From a checkpoint of a small mixture-of-experts model trained on Wikipedia: 564M tokens.
Below are experts of layer 16 (counted from 0) of a mixture-of-experts language model. Rows are named router (the router's row for the expert), up (a neuron's input weights, with its number) and show model dimensions 0-95. Each number is 128 + 24 x the weight over its row's rms, rounded and kept within 0 to 255.
After each expert's rows: "gets" lists some tokens that make up at least twice as much of what it gets as of all text. This comes from a sample of Wikipedia text that the model never trained on. Tokens count by the router's weight.

# expert 107
router [151 131 150 147 132 142 105  83 152 121 101 142 180 130 107  92 144 167 110 125 111 120 144 144 112  91 105 107 177 133 163 186 129 104 126 127 140 110 141 122  98  99 162 124 134  88 137 170  97 116 151 114 159 138 136 162 164 118 122 146 163 122  86  89 114 181 107 142 128 157 188 111  96 135 131 132 101 227 144 103 141  91 123 147 132 130  96 135 148 145 156 132 179  98 100 159]
up0 [154 132 134  81 137 166 154 108 179 121 131 146 136 134 103 184 154 137 186 144 153 140 142  96 161 131 128 123  92 125 155 109 139 131 123 127 132 123 155 117 150 141 102 139 154 126 109  91 149 148 124  86 121 118 112 148 166 112 147  94 108 120 120 125 171 136 131 132 112 138 156 106 118 131 145 158  92 105 126 149 133 124 135 167 112 122 158 139 134 102 127 161 126 124 126 110]
gets: " ", "}", " $", "\\", "$", "_"

# expert 78
router [133 103 125 151 151 149 127 164 103 158 136 136  76 103 136 184 100 155 136  86 145 121 148 140 139 109 137 123 179 119 119 134 115 109 125 127 110 149  76  98 125 170 140 117 101 102 107 156 136 138 122 141 136 140 144 168  92 112 116 160 119 159 140 164 174 128 100 145 127 167 113 119 123 136 117 135 157 140 111 115  94 105 108 146 126 156 154 128 155 144 159 160 127  96  82 135]
up0 [132 147 118 103 101 130 152  92 137 134 109 152 133 135 117 130 152 116 142 171 182 153 140 128 116 160 130 105  98 157 133 112 110 126 179 168 162 109 162 123 145 181 114 137 150 125 168 123 116 102 118 102 103 119  92 186 102 143 157 123 146  91 146 108 131 185 111  93 128 120 182  89  96 141 147 132  94 102 176 144 129 103 117 101  94 131 109 141 146 138  91 104 134  93 139 166]
gets: "s", "es", "ers", "ies", " they", "ations"

# expert 46
router [150 123 150 163 165 134  95 133 154 103 118 140 150 152 145 136 147 133 114  97 169  99 105  92 110 154 138 107 145 141  85  95 135 169 121 103 138  89 169 119 119 139 100 162 145 137 121  80 123  83 118 158 141 157 130 161 137 136 107  97 124 123 115 135 147 122 121 169 114 116 150 115 139 102 132  54 130 158 121  86 157 210 155 114 142  91 171 117 132 151 104 127 119 136  89 146]
up0 [183 157 109 123 123 124 154 111 124 138 163 120 117 135 140  97 139 100 127 167 129 161 123 169 107 142 168 159 141 125 135 103 143  96 123 134 159 114 139 170 117 139 132 106 154  92 109 113 110 160 119 120 116 134 161 125 149 161 151 150 141 163 111 101 139 108 123 110 145  99 110 144 108  95 116 143 126 135 135  94 161 131 163 108 134  87 152 126  88 171 166 142 107 144 152 147]
gets: "re", " T", " t", " se", "T", "1"

# expert 6
router [111  94 126 114  91 113 149 164 123 122 136 131 192 109 104 107 121 147 131 133 119 136 132 138 133 176 184 108 133 118 108 112 116 105 136 100 130 115 176 150 121 106  98 112 145 158 113 100 102 103 141 174 157 117  93 143 141 151 140 181  79 151 118 109 123  77 131 141 152 106  84 122  96 154 129 128 129 136 125 129 181 135 162  68 113 138 108 144 179 119 142  88 135 134 164 131]
up0 [170 149 114 113 106 122 102 124 124 118  97 155  81 109 124 139 115 130 157 111 146 140 131 117 121 165 135  89 132 130 178 162 158 108 132 109 150 142 144 148 173 144  99 147 143 121 146 137 109 146 130 143 150 131 151  99 122 110 141 145 130  66 124 138 171 142 108 151 134  75 197  99 102 127 150  96 153 102 150 142 160 176 161 113 115 152 148 119 132 131 133 108 141 115 107  86]
gets: " I", " and", " the", "I", " N", " a"

# expert 75
router [ 97 147 157  93 106 103 114 123 142 135 120  80  73 114 138 161 103  89 151 163  74 145 126  98 172 114 107 124 139 119 134 110  90 152 118 135 132 134 143  92 115 137 114 108 140 146 122 119 112 130 132 155 106 106 155  91  82 165 125 129 131 145 143 157 142 120 110 113 101 148 150  94 112 141 141 122 130 162 138 190 123 133 146 140  89 108 108 108 126 132 144 140 130 116 138 117]
up0 [176 161 120 156 102 134 151 116 160  97 163 137 100 130 153 138  74 128 144 131 117 174 106 119 132 119 114 124 134 111 144 140 108 146 155  70 130 117 148 122 110 106 104 140  73 141 139 138 129 153 120 119 133 104 172 172 122 117 137 163 109  87 135 131 178 100 106 129 114 102 157 118 135 136  99 170 116 120 138 125 171 138 117 127 112 133 150 126 112 183 125 135 160 157 129  96]
gets: " the", " The", " his", " and", " a", "s"

# expert 65
router [159 108 132  96 147 100 100 109 129 120 123 168 160 120 133 109  91 150 126 153  80 132 162 137  80  81 100 116 116 175 111 127 131 107 137  95  68 137  91 128 143  95 118  66 130 137 148 111 149 112 146  99 104  99  78 146 163 112 160  90 128 146 113 102 125 122 108 148 108 103  99 157 112 132 146 109 195 111 139 122 151 160 120 113 154 159  99 156 143 153 166 145 121 132 112  94]
up0 [167 147 103 146 110 161 169 128 162 142  88 138 120 153 116 147 133  83 153 112 122 145 111 133 137 104 134 124 125 171 164 161 155  80 105 125 113 113  92 104 132 126 113 115  63 138 102 116 135 133 187 150  88  86 140 154 129 118 149 102 126 130 105 110 127 143 129 140 135 143 159 120 122 105 109 120 157 123  91 140 183  92 129 165 168 176 141 161 163 142 113  89 123 142 109 100]
gets: " M", " ", " K", " B", " V", " H"

# expert 18
router [155 134 145 136 107 140 108  61 103 154 129 102 140  80  89 128 127 153 141 112 118 129  94 100 178 146 128 135 117  95 125 159  88 147 118 153 128 132 143 142 149 147 111 119 138 135 192 150 108 150 125 141 109 149 162 123 121 139 151 120 144 131 129 130 121 179  67 115 135 145 145 148 123  96 152 171 151 131 134 130  99 127  96 137  62 125  94 104 118 126  83 133 175 158 128 160]
up0 [196 115 107 118 122 150 128 139 114 135 142 130 113 115 115 120 127 139 148 131 121 159 139 111 101 147 108 149 143 113 102  85 130 111 109 141 148 112 128 171 118 114 141 131 143 133 140 122 110 137 180 154  86 109 124 126 126  97 171 143 106  96 142 162 188 136 146 128 163 176 158  71 135 123  89 132 128 159 145 139  98 123 136 164  89 111 145 115 137 135 119 131 147 108 140  79]
gets: "3", "6", ")", "5", "0", "4"

# expert 14
router [106  94 119 157 170 130  96  78 154 130 131  92 117 147 137 124 158 142 121 143  72 164 160 130 153 145 151 121 102 135 119  88  88 101  92 124 159  93 114 150 116  90 120 119 151 165 170  89 144 131 147 158 140 127 131 125 104 131 104 146 131 102 111 131  89 151 121 157 146 134  88 104  98 120 167 103 126 162 136 115 142  78 164 118 105  96 120 158 131 152 106 166 130 113  97 156]
up0 [176 181 135 144 123  96  69 146 147 131  96  93  92 172 105 119 113 155 142 113 132 152 169 143 108 117 128 108 137 137 151 115 142 158 134 146 109 111 106 146 176 113 142 146 156 128 151 180 141 126 152 134 132 154 109  69 137 103 165 117 123 123 106 117 127 128 161 101 154 195 129 158 117 159 141 110 104 122 120 151 126 105 126 120  93 138 134 165 127 136 115 142 147 122 114  99]
gets: " the", " |", " of", " a", ":", "020"

# expert 35
router [121 138 140 173  98 119 133 141 120 142 148 159 166 122 123 138  95 168 124 107 114 126 119 165 147 140 144 106 140 146  89 126 162 109 137 148 153 159  64 128  90 150  75  71 141  82 102 114 146 123 132 136 124 113 129 124 120 128 139 128 133  98 109 150 120 111 109  84 123 126 150 105 167  97 132 137 109 146 153 105 112 108 120 153 129 122  94 140 114 131  98 122 127 159  89  99]
up0 [122  98 168 147 130  98 140 128 131 104 174 162 114 122 162 146 136  84 127 130 137 115 114 121 105  93 125 116 102 146 103 153 114 166 157 137 109 101 153 113  94 135 127  93 138 132 119 126 163 133 141  75 133 133 173 125 155 111 170  98  59 118 124  96 151 136 105 106 130 161 128 135 147 160 145 111 117 135 126  93 124 134 107 143 113 100 124 159 137 151 101 141 146  96 131 140]
gets: "s", "es", "ed", "er", "ers", "ions"

# expert 115
router [127 156 103 173  89 121 109 124 111 128 104 114 130 108  95 104 163 133 141 115 120  98 150 167 119 181 137 156 142 145 143 132 122 148 125 123  78 158 141 125 115 112 117 140 133  88 163 120 188 137 144 118 111 142 148 115 149 140 133 104 136 112 125  96 127 139 111 100 133 127 115  99  99 130 143 102  67 145 125 151  99 148 147 125 154 144 165 156 145  94  88 165 149 130 156 121]
up0 [145 118 133 119 113  66 129 125 119 110 134 140  83 102 124  97 118 119 151 105 127 118  90 137 131 102 144 123 121 153 138 141 119 118 130 108 168 137 111 124 141 134  77 131 131 128 137 123 128 170 149 129 112 135 139 144 137 130 133 146 126 108 118  67 134 140  91 183 118 110 159 103 135 195  85 133 110 108 167 149 131 109 193 129 148 140 116 144  89  97 119 136 196  92 112 156]
gets: " sp", " Sp", " l", " |", " /", "p"

# expert 76
router [130 101 106 149 110 134 132 108 140 112  97  96 115 160 170 121 147 139 163 169 126 109 100 155 122 141 141 132 138 129 133 105  80 124 166 127 120 122  96 104 110 126 107 170 141 100 123 131 137  81 111 130 101 117 163 161 100 155 112 131 110 109 135 109 166 135 123 103 173 135 151 138 101 161 140 108 102 102 140 165 107 125  94 167 132 158 102  94 150 143 162 118 153 167 161 154]
up0 [194 121 110 136 122 125 155 165 108 101 136 164 138 114 117 139 122 125 171 129 123 134 130 105 133 131 110  57 126 114 145 134 123  87 176 134 120 138 102 145 121 140 145 118 136 104 136 112 147 106 133 151  95 109 127 169  76 103 112 103 129 132 102 132 193 141 130 164 124 127 124 133 136 162  79 129 157 166 142 168 126  86  92 133 146 117 114 150 155 170 128 102 104 118 156 147]
gets: " a", " his", " her", " the", "'", " him"

# expert 37
router [130 159 128 137 112 143 126 129 143 113 133 140 130 159 126 130 162  63  94  86  81 140 107 116 159 105 157 141 137 157 156 114 121 150 138 128  76  90 110  80 124  97 107 136 137 177 120 139  93 103 102 126 172 134 111  90 122 137 146 156 126 124 159 158  85 119 120 161 121 111 115 145 124 103 126 135 117 145 146  80 144 145 129 120  89 109 155 140 122  98 145 120 123 131 124  80]
up0 [147 150 146 142 127 167 129 114 159 120 150 136 123 136 153 142 125 128 123 118  93 130 149 129 117 146 155 161 135 142 105 117 143 179 153 154 126 100 126 136 126 137 132 165  87 152 125 135 128 124 132 115  95  98  87 123  96 133 130  78 181 109 116 127 119 142 139 156 135 143 123 138 164 130  88 137 181 162 124 140 131 108 181  98 139 165 148 103 150 115 120 104 139 159 147 170]
gets: " |", "-", "=", ":", "===", " of"

# expert 38
router [143 141 115 156  96 150 128 126 130 105 107  94 163 174 101  95  63 136 125  92 123  90 159 107 127 155 113 128 113 106  70  87 102 131 135  95 138 145 127 105 150 159 157 140 133 139  78 169 122 133  93 131 130 128 166 129 103 139  99 121 126 126 111 104 152  99 134 136 124  78 121 154 127 185 163 153 128  80 122 109 119  70 132 160 120 118 128 173 127 111 137 139  92 118 122 141]
up0 [157 129 111 134 113 101 116 130 151 139 149 107 122 202  86 136 124 134 107 125 116 124 109  87 109 140 146 147 126 159 154 139 137 117 149  96 156 144 116 138 141 119 142 161 133 143 122 128 107 123 100  95 135 174 188  97 149 147 145  95  95 103 148 147 172 133 123 129  81  85  96 104 126 129 107 115 161 149 147 157 143 125 139  98 129 130  82 142  93 111 127 150 112 126 166 123]
gets: "um", "im", "em", "st", "m", " im"

# expert 106
router [150 134 127 137 145 121  81 104 182 156 117 154  90 153 141  91  80 113 105 176 167 141 162 142  79  83 120 159 103 147 164  98 131 149  99 132 116 116  88 149 185  92 117 118 107 139 154 111 137 111 173  95 165 141 108 121 136 111 135 163 129 106 146 138 121 107 158 121 149 102 136 146 145 146 124  95 139 135 103 138 121 145 113  85 139 175 101 113 135 144 149 113 147 128 135 120]
up0 [150 156 120 124  79 147 156 154 113  99 135 139 140 143 102 136  83 138 116 121  92 125 175 167 150 122 123  99 159 115 141  76  82 120 146 147 120 159  86 127 137 161 147 115 137 143 128 104 112 127 162 164 157 110 124  97 121 141 134 111 128 128 121 169 175 112 143 143 137  98 143 139 122 120 113 108 115 101 124 103 131 157 138 134  86 158 155 140 128 158 169  89 140 139 149 150]
gets: "1", "2", "6", "5", "8", "4"

# expert 91
router [115 123 124 151 160 126 132 114 106 106 143 152 155 138 101  89 142 135 138 164 138 104 133 109 122 108 137 138 124 102 105 150  97 157 106 185 107 132 147 130 153 117 144 115 142 112 120 170  97 165 109 117  89 136 152 145 137  70 106 144 117 154  98  96 139 133 125 109 156 124 132 172 158 130 152 130 108 137 155 128 119  78 141  74 122 108 139 116 121 125 145  95  98 153 152 137]
up0 [150 113 126 113 118 102  97 128 103 173 149 148 154 106 142 106 185 138 119 177  99 163 139 160  97 130 118  89 105 164 150 158 155 127 114 129 132 107 125 150 136 122 154 140 144 120 131 129 147 162 201 129 115 134 109 140 139 164 129 119 120 115 105  89 171 116 134 127 119 200 118 135 114 156 129 102 133 128  87 121 126 145 135 154 155  98 106 151 165 156 141 123 178 108 189 131]
gets: " r", "c", "ic", "in", "ul", "r"

# expert 50
router [ 74 139  89 141 124  84 141 162  90 101 117 130 100 136 120 142 176  98 160 140 126  80 129 119 147 131 130 120 133 115 104 132 113 152 126 128 149  93 124 140 171 106 154 178  87 105 124 129  83 100 136 148 130 140  84 118 105 170 128 126 120 105 125 133 121 127 164 167 117 142 161 133 133 149 122 105  96 101 143 119 150 123  71 143 105 114 151 136 114  94 116 153  57  76 130 122]
up0 [197 161  81 113 141 137 138 122 100 146 135 142  97 177 123 172  77 118 156 129 169 153 133 133 163 132 111 149 125 119 128 148 143 147 136 145 101 129 162 131 121 106 101 144 125 153 136 164 116 116 133 115 153 135 129 137 159  64 114 148 153 132 138 130 134 100 147 147 124 139  81 121 144 105 150 144  78 139 136 172 137 180 109  83 117 113 139 157 180 116 153 129 137 118 123  74]
gets: "-", "|", " |", ".", ";", ","

# expert 104
router [156 154 136 127 148 139 121 107 131 147 116 167 165 111 132 159  97 113 101  89 155 114 108 157 124 178 143 121  82 149 129 109 134 159  80 144 131 106  95 101 137 142 118 152 103 165 133 104 117 146 157 121 132 146 147 143 101 154 110 134 125 125 146  77 161  97  86 118 103 150 130 148 137 113 118  88 112 120 153 118 162 151  93 119 125 141 120 111 109 144 135 106 130 148  97 136]
up0 [132 141 155 125 124  98 134 111 115 131 174 131 167 147 137 159 139 125 113  83 156 172 133  92 153 124 153 149 102 142 132 106 103 133 146 148 125 123 120 136 136 143 149 104 165 140 137  94 137 139 134  99 141 133 143 167 133 148 129 108  86  89 101 160 165  59 116 127 129 126  92 153 170 110 172 154 103 133 107 124 117 139  95 124 153  80 155 105 138 102 142 148 135 141 110 106]
gets: " t", "ed", " T", " died", "ated", " used"

# expert 3
router [115 137 113 173 130 161 136 171 122 107 126  96 148 163 120 132 102 123 140 108  87 134 109 134 191 139 152  89 119 105 130 113 103 129 117 123 123 120 148 146 117 128 139  85 128 134 129 147 118 109 106 132 103 153 124 127 124 127  92 152 158  91 104  95  82 150 156 102 174 146 113 113 125 160  84 122 114 137 119 108 141 166 137 123 134 167 101 156 154 102 154 155 149 111 108 134]
up0 [160 120 124 141  99 113 137 157 116 117  76  99 131 106 187 135 131 109 106 118 129 136 100  96 117  96 130 143  89 131 129 164 123 135  97 205 141 148 163 124  80 155 118 145 133 128 108 144 136 123 155  77 128 142 131 136 146 127  69 141 153 124 126 183 140 148 165 133 154 146 100 114 140 104 151 103 102 120 138 180 124  95 108 168 116 164 129 137 128  89 121 160 125 137  91 138]
gets: ".", ")", "\"", ":", " |", ","

# expert 30
router [144 116 130 143 108 115 122 110 132  90 150 123 144 128 148 119 155 104 137 128  71  94 169 163 146 120  98 131 115 116 103 113 144 126 129  89 106  94 103 116  85 112 103 100 111  98 138 166  99 118 151 146  97  79 111 107 111 150 124 111 166  93 104 128  94 138 145 140 111 102 168 131 153 125 127 131 123 130 151  92 136 101  96 129 150 153 105 140 107 168 112 148 115 155 126  87]
up0 [146 137 101 163 136 125 127 156 102  81 161 162  83 101 153 154 130 107 144 141 106 173 141 125 169 138 110  78 112 105 123 108 135 121 120 132 100 132 141 149 128 128 130 119 134 126 134 111 119 165 100 127 133 111 109 125 125 113 119 156 138 110 126 113 171 149 141 100 138 152 164 132 110 147  86 101 140 104 161 108 134 127 105 134 163 115 133 113 147 152 118 137 154 133 146  70]
gets: "-", " |", " John", ":", " William", ";"

# expert 41
router [110 108  84 102 155 169 127 124 143 146 143 130 145 145 132 166 127  76 127 136  81 134 152 159 136 139  89 175 138 127  89 110  91  95 125 108 114  83 121 102  87 108 168 161 130 125 134 107 151 110 148 137 122 123  92 132  96 105 177 131 116 115 133 122  77 126 129 125 146 104 125 149 161 123 137  91 116 137 111 106 118  79 132 146 148  78 132 132 148 133 133  90 162 122 127 116]
up0 [149 137 125 148 140 111 121  85 128 141  88 122 138 108 103 104 119 107  94  91 133 163 117 136  82 144  74 151 115 122  89  85 114 112 110 137 112 112 133 112 118 126 176 111  98 143 136 150 150 193 108 155 110  97  83  79 104 145  74 128 135 140 120 141 174 127 136  96 128 109 128  75 100 119 105 148 112 171 127 125 118  80 116 133 105  84 113 137 113  87 171 146 117  93 135 172]
gets: " |", " C", " c", "ian", "ourn", " American"

# expert 110
router [108 113 127  98 128 128 106 137  99 118  93 123 115 164 170 152 139 105 110 154 108 125 133 141 168  87 166  82 117  90 146 118 127 146 114 164 130 144 112 119 145 111  88 128 132 141 114 118 117 125 122 104 156 116 114 117 148 141 135 107 140 171  95 146 120 135 102  94 139 128 117  97 162 147 124  91  88 109 146 152 124 149 114 113 125 135  68  86 131 142 144 203  91 165 147 108]
up0 [144 174 138 107  82 124 100  95 106 131 117 116 127 164 114 119 119  94 123 131 101 144 155 134 133 144 134 156 151  69 117 117 134 169 127 189 133 140  74 125 130 142 125 101 138 123 134 117 145 152 118 172  97 139 147 153 119 132 138 104 156 137 145 142 169 130  91 113 124 147 138 171 137 142  93 111 113 119 114 121 158 140 150 105 112  86 111 159 124 135 161 102 119 135 103 157]
gets: " the", " The", "The", " new", " a", " New"

# expert 1
router [123 122 105 116 153 152 118 140 133 150  77 146 142 147 124 127 139 112 126  94 152  83 156 113 153 121  93  78 130 183 104 118  85 140 122 137 149 177  85 150 124 124 134 148 145 100 103 134 136 138  91 129 117 102 110 126 138  81 170 154  84 137 123 131 104 135 134 143 115 127 122 107 124 148 123 118 114 168  97 114 137 140 129 112 165 127 151  86 149  76 111 145 141 138  72 139]
up0 [139 153 171  81  97 162 142 149 117 172 138 125 154 105 122 132 178 115 167 130 128  91 118 149 144  83  85 115 130 141 150 131 132 146 134 102 168 182 130  90  95 161 147 167 152 134 146 116  98 101  97 144 135  93 107 100  97 121 138 113 142 121 140  92 196  81  85 154 156 127  98 114 120 165  88 137 134 160 103 144 100 111 131 130 122 103 129 102 139 150 123 106 143 114 125 155]
gets: " ", "–", "98", " (", "97", " eff"

# expert 125
router [182 136 118 148 140 108 138 152 122 116  77  98 104 133 143 137  91 135 143 118 132 101 122 135 137 110 118 186 118 102 154 150 144 162 141 117 146  75 115 164 123  63 131  93 153 166 104 145 136 129 117 101 179 155 122  88 139 156 121 111 125 164 148 180 103 150 163 114  91 110 154  96 128 142 105 105  96 102 106  96 159 114 170  92 108 111 127 120 107 104 132 142 107 138 185 123]
up0 [174 152  98 141  86 115 136 133 101 155 130  89 132 120 119 148 116 122 136 104  94 118 155 134 137 127 145  89 115 114 145 116 179 104 158 138 215 144 128 129 117 129 124 128 127 173 133 126 131 162 138 140 149 132 142 145 107 116 154 155 140  79 146 118 193  88 154 176 149 141 107 101  89  83 137 150 116 140 107 126 130 141  89 147 121 117 142 150 131 133 108 104 145 128 161 126]
gets: " the", " a", " with", " in", " from", " The"

# expert 25
router [103 107 108  87 117 148 165 155 122 157 135 135 120  69 156 133 129 138 121 176 146 148 145 110 150 119 139  95 127 147  99 144 105  92 117  87 159 130 106 151 125 155 158 105 143 150 116  86 171 137 131 160 155 141 132  98 100  95  88 126 125 110 146 146 158 102 104 110  82 156 139 138 122 147 123 138 126 154 129 139 169 177 144 130 101 162 141 135 190  96 106 130 111 109 134 132]
up0 [192 149 184  99 125 175 130  94 132 100  93 127  97  70 107 137 121 177 142 118 157 121 123 128 122 106 128 159 118 144 124 167 120 134 135 135 123 116  96  98 118 105 137 120 134 119 128  81  95 162 109 156 138  89 119 115 151 154 101 159 136 112 108 129 153 151 119 138 119 154 147 128 134 155 106 129 109 120 105 161 165 163 151 129 168  91 103 150 122  95 141 124 133 131 156 108]
gets: " and", " had", " has", " but", " have", " was"

# expert 127
router [134 168 122 139  91 117 135 163 135 153 137 127 112 140 135 141 149 102 148 109 133 126 132  83 144 154 109 102 106 112 135 108 133 150  83 145 111 127 128 134 100 123 168 115 105 102 108 137  85 110 123 109 135 128 112  81 116 112 144 168 116 121 150 111 125 126 152 156 145 153  76 121 108 179 138  97 109 167 140 131 126 101 152 134  97 146 150 139 150 114 140 126 178 120 119 127]
up0 [182 141 190 142 113 108 133 114 179 140 139 124  92 115 136 107 140 139 136 139 131 152 105 111 125 153 154 112 123  83 156 170 127 164 110 133  90 120 162 142 177 112 117 131 151 134 136 149 175 163 128 102 165 124 127  90 122 143 138 163 174  86 142 125 124 114 141 120 129  97 150 161 148 156 127 116 131 135 176 166 171 156 107 117 107 114 155 153 139 155 105 122 146 146 136  89]
gets: " |", ":", "|", "-", ";", " -"

# expert 10
router [113 116 113 157 155 118 130 131 119 108 118 146 122 137  86 104 117 107 130 108 131 139 119 158  93 122 160 108 112 132  99 133  83 111 144 110 155 107 143 128 163 124 135 122 163 133 183 148 107 140 149 149 157 107 101 114 139 129 148 125 125  94 138 111 136 136  99 130 101 109 136 141 133 150 168 132  73  83 129 131 144 106 150 148 157 161  83 136 144 157  90 132 132 147 101 126]
up0 [141 149 156 151 131 162 131 138 107 109 156 146 142 132 127 134  92  84 159 135 112 159 167  89 118 139  88 114 108 130 109 128 111 141 101 131 121 132 165 159 135 151  98 154 133 121 100 124 104 131 124 141 185 131  96 117 113 116 158 141 143  77 124 148 163 134 153 137 125 109 124 131 157 130 136 127 136 124 116  89 151 142 125 157  97 163 152 162 151 153  82 198 121 148  84 120]
gets: "1", "2", "3", "4", "0", "9"

# expert 80
router [149 112 145 144 148 108 148 140 126 147 153 131 118  96 132 163 163 153 131 141 103  81 119 136 131 111 137 118  74 159 112 129  59  84 159 125  89 147 142 129 112 154 135 153 134 137 143 118  90 130 155 143 121 141 160 141 111 114 142 163 149 154 142 151 112 108 154 113 160 115 159 144 128 177 123 147 107 175 112 116 155 137  88 135 143 103 108 114 121 155 145 115 122 142 168 158]
up0 [158 110 145 157  92  87 131 132 150 128 110 120 110 143 137  74 130 132 153 149 158 185 129 142 128 124  77 151 105 120 107 124 161 140 105  72 117 132 132 127 159 137 108 116 101 170 192 179 163 133 149 128 131 107 167 100 131 160  91 105 140 124 102 104 148  99 125 160 166 109  92 146 139 137 117 123 116 127  78 132 119 152 116 101 147 140 127 117 121 137 157 112  90 121 159 148]
gets: " b", " B", "b", "B", " f", " ab"

# expert 79
router [131 108 140 112 143 119 103 125 145  80 134 136 176 111  60 159 181 145 176 117 109 144 123 155 103  94 120  96 127  96 131 114 144 106 188 123  85 141 100 146 105 152 101 145  91 130 179 125 138 159 125 118 130  93 163 168 131 128 161 126  93 142  97 128 141 137 126 139 150 174 144 133 117 103 141 119 121 150 134 110 115 107 146 121 100 101 110 135 165 130 115  78 114 161 105 112]
up0 [122 121 149 139  96 106 127 103 155 124 105 124 147 143 108 129 171 127 125 139 126 152 147  98 120 162 124 161 114 120 154 118 150 109 100 122 115 134  89 137 109 110  87 115 111 140 156 110 144 168 123 140 154 158 148 154 129 110 206 163 124 115 136 161 164 147 124 129 139  90  99 124 153 116 123 148  92 133 147 122  75 139 196 115 117 116 121 147 124 129 138 172 145 108 103 122]
gets: " p", " v", " P", " V", " ", "P"

# expert 4
router [106 121 121 122 100 114 146 128 109 104 112 114 101  77 140 114 112 124 105 125 116 138 149 105 100 136 153 146 178 107 164 145 112  98 115 118 151  69 115 117 113 110 156 115 136 112 176 117 107 123 156 120 130 186 129 106  63 102 145 164 126 125 104 140 148 138 139  95 167 130 150 152 172 123 146 140  77 114 118 116 107 122 116 139 133 129 125  97 142 112  80 129 128 145 127 148]
up0 [154 141 152 150 114 119 129 139 145 152 142 118  70 143 158 164 108 187 117 112 128 131  96 143 142 108 122 129 124 123 156 106 107 108 137 143 179  93 109 154  99 128 129 108 136 119 138 135  96 124 146  84 121 161 128 125  98 132 141 112  95 130 168 196 144 110 155 148 164 123 139 133 136 135 129  81  96 162 146 121 128  97 112 133 102 138 107 137  88  97 135 149 127 142 134 118]
gets: " |", ";", ")", " —;", " /", "ae"

# expert 45
router [116 146 126 102 116 139 158 126 157 116 134 136 130 143 110 142 124 135 151  93 109  95 113 149 151 155 151 127 145 130 124 145 156 107 129 122 159 160 141 110  98 182 101 133  92 113 101 120  95 133 114 140 136 130 136 113 127 127 119 160 117 133 109 122 158 174  95 154 145 180 138 148 112  94 106 131 138  75 173 111  89 102 136 114 151 131 141 123 134 116 155 133 172 143 137 175]
up0 [150 123 133 152 162 108 164  96 183 122 112 170 107 175 124 181 135 104 133 137 122  91 145 121 143 161 154 109 180 127 153 111 119 119 126 122 107  85 114 111 128 166 104  88  90 175 131 169 181  95 130  60  98 138 133 147 118 141 147 115 152 127 123 109 170 144 101 130 140 167 149  98  89 124  97 148 121 108 158 146 116 116 113 128 117 157 106 104 106 136 104 103 167 126 128 144]
gets: ")", " ", "\"", "%", "a", "ia"

# expert 89
router [149 116 133 107 127 144 110 121 126  88 137  99  98 129 163 146 136 101 140 129 135 168 124 136 213 105 139 139 115 131 141 165 140 160 132 143 153 122 115 122 138 111 135 143  84 155 120 141 104 111  85 134 106 109 133 101 123 141 172 152 153  93 125 139 120 151 161 196 103 138 114 175 114 108 107 114 121  95 122 116 164 147  84 106 110 186 171 108 105 135 100 122 122 101 156 118]
up0 [188  92 129 138  88 141 101 125 117 140 131 124  87 132 171 126 113 122 158 147 102 125 124 133 112 141 151  92 110  88 147 149 158 136 139 184  87 146 107 149 124 175 142 156 127 149 153 122 119 123  77 145 136 163 159 125 110 101 157 116 113  92 173  97 188 134 153 160 117 126 101 181  96 126 147  86 123 104  92 130 145 125 122 136 117 155 145 132 111 153  94 111 154  75 138 124]
gets: " |", ":", ",", "-", " by", "|"

# expert 71
router [149 120 137 110 120 151 118 137 114 171 115 149  84 141 116 144 136 126 139 110 170 111 104 123 153 167 122 171 150 168 136 118 163 148 144 161 145 152 139 128 122 162 131 113 122  96  98 113 126 127  93 122  97 107 169 201  99  95 149 143 110 111 152 118 159 200 114 111 131 158 148  99  85  76 148 134 177  88 128 111 123 134  72 114  92 154 126 130 121 120 107  90 158 126 102 136]
up0 [176 102 113 142 152 120 107  81 107 110 102  96 125 134 176 146  94  95 130 144 149 166 180 114 142 110 153 112 173 145 122 109 112 102 150  88  91 141 140 127 137 143 121 160 124 143 137 115 132 120 130 100 176 125 133 155 107 111 104 156 137 117 141 116 150 130 162 133 178 135 163 114 102 147 134 127 131 103 114  69  84 122 178 135  84 150 144  94  88 103 133  92 138 117 140 125]
gets: "s", "ers", "es", "er", "ies", "ia"

# expert 119
router [ 98 102 112 154  95 147 134 176 115 115 114 142 157 135 115 127  88 120 131  88 108 133  96 120 158 145 126 108 110 127 104 128 160 137 154 147 112 135 110 127 106 152 105 140 148  93  98 100 160 105 150 115 162 140 131  94 101 163 103 163 120  68  76 118 125 141 195 118 154 143 161 135 149  75 144 148 109 130 115 113 134 129 154 101  88 143 144 121  89 126 140 129 163 117 139 164]
up0 [162 117 135 107  91 141 126 124 158  97 115 158 124 107 116 134 132 131 162 130 114 139 140  56  88 133 143 132 134 136 106 137 120 137 135 123 133  85 138 105 139 105 137 135 111 125 125  67 115 110 150 145 110 117 130 146 198  99  61 122 157 113 113 153 160 129 119 128 107 114 152 106 113  86 107 122 111 130 141 151 127 194 123  85  95 109 123 137 142 169 137 120 135 121 160 149]
gets: " |", ")", ",", ".", ";", "),"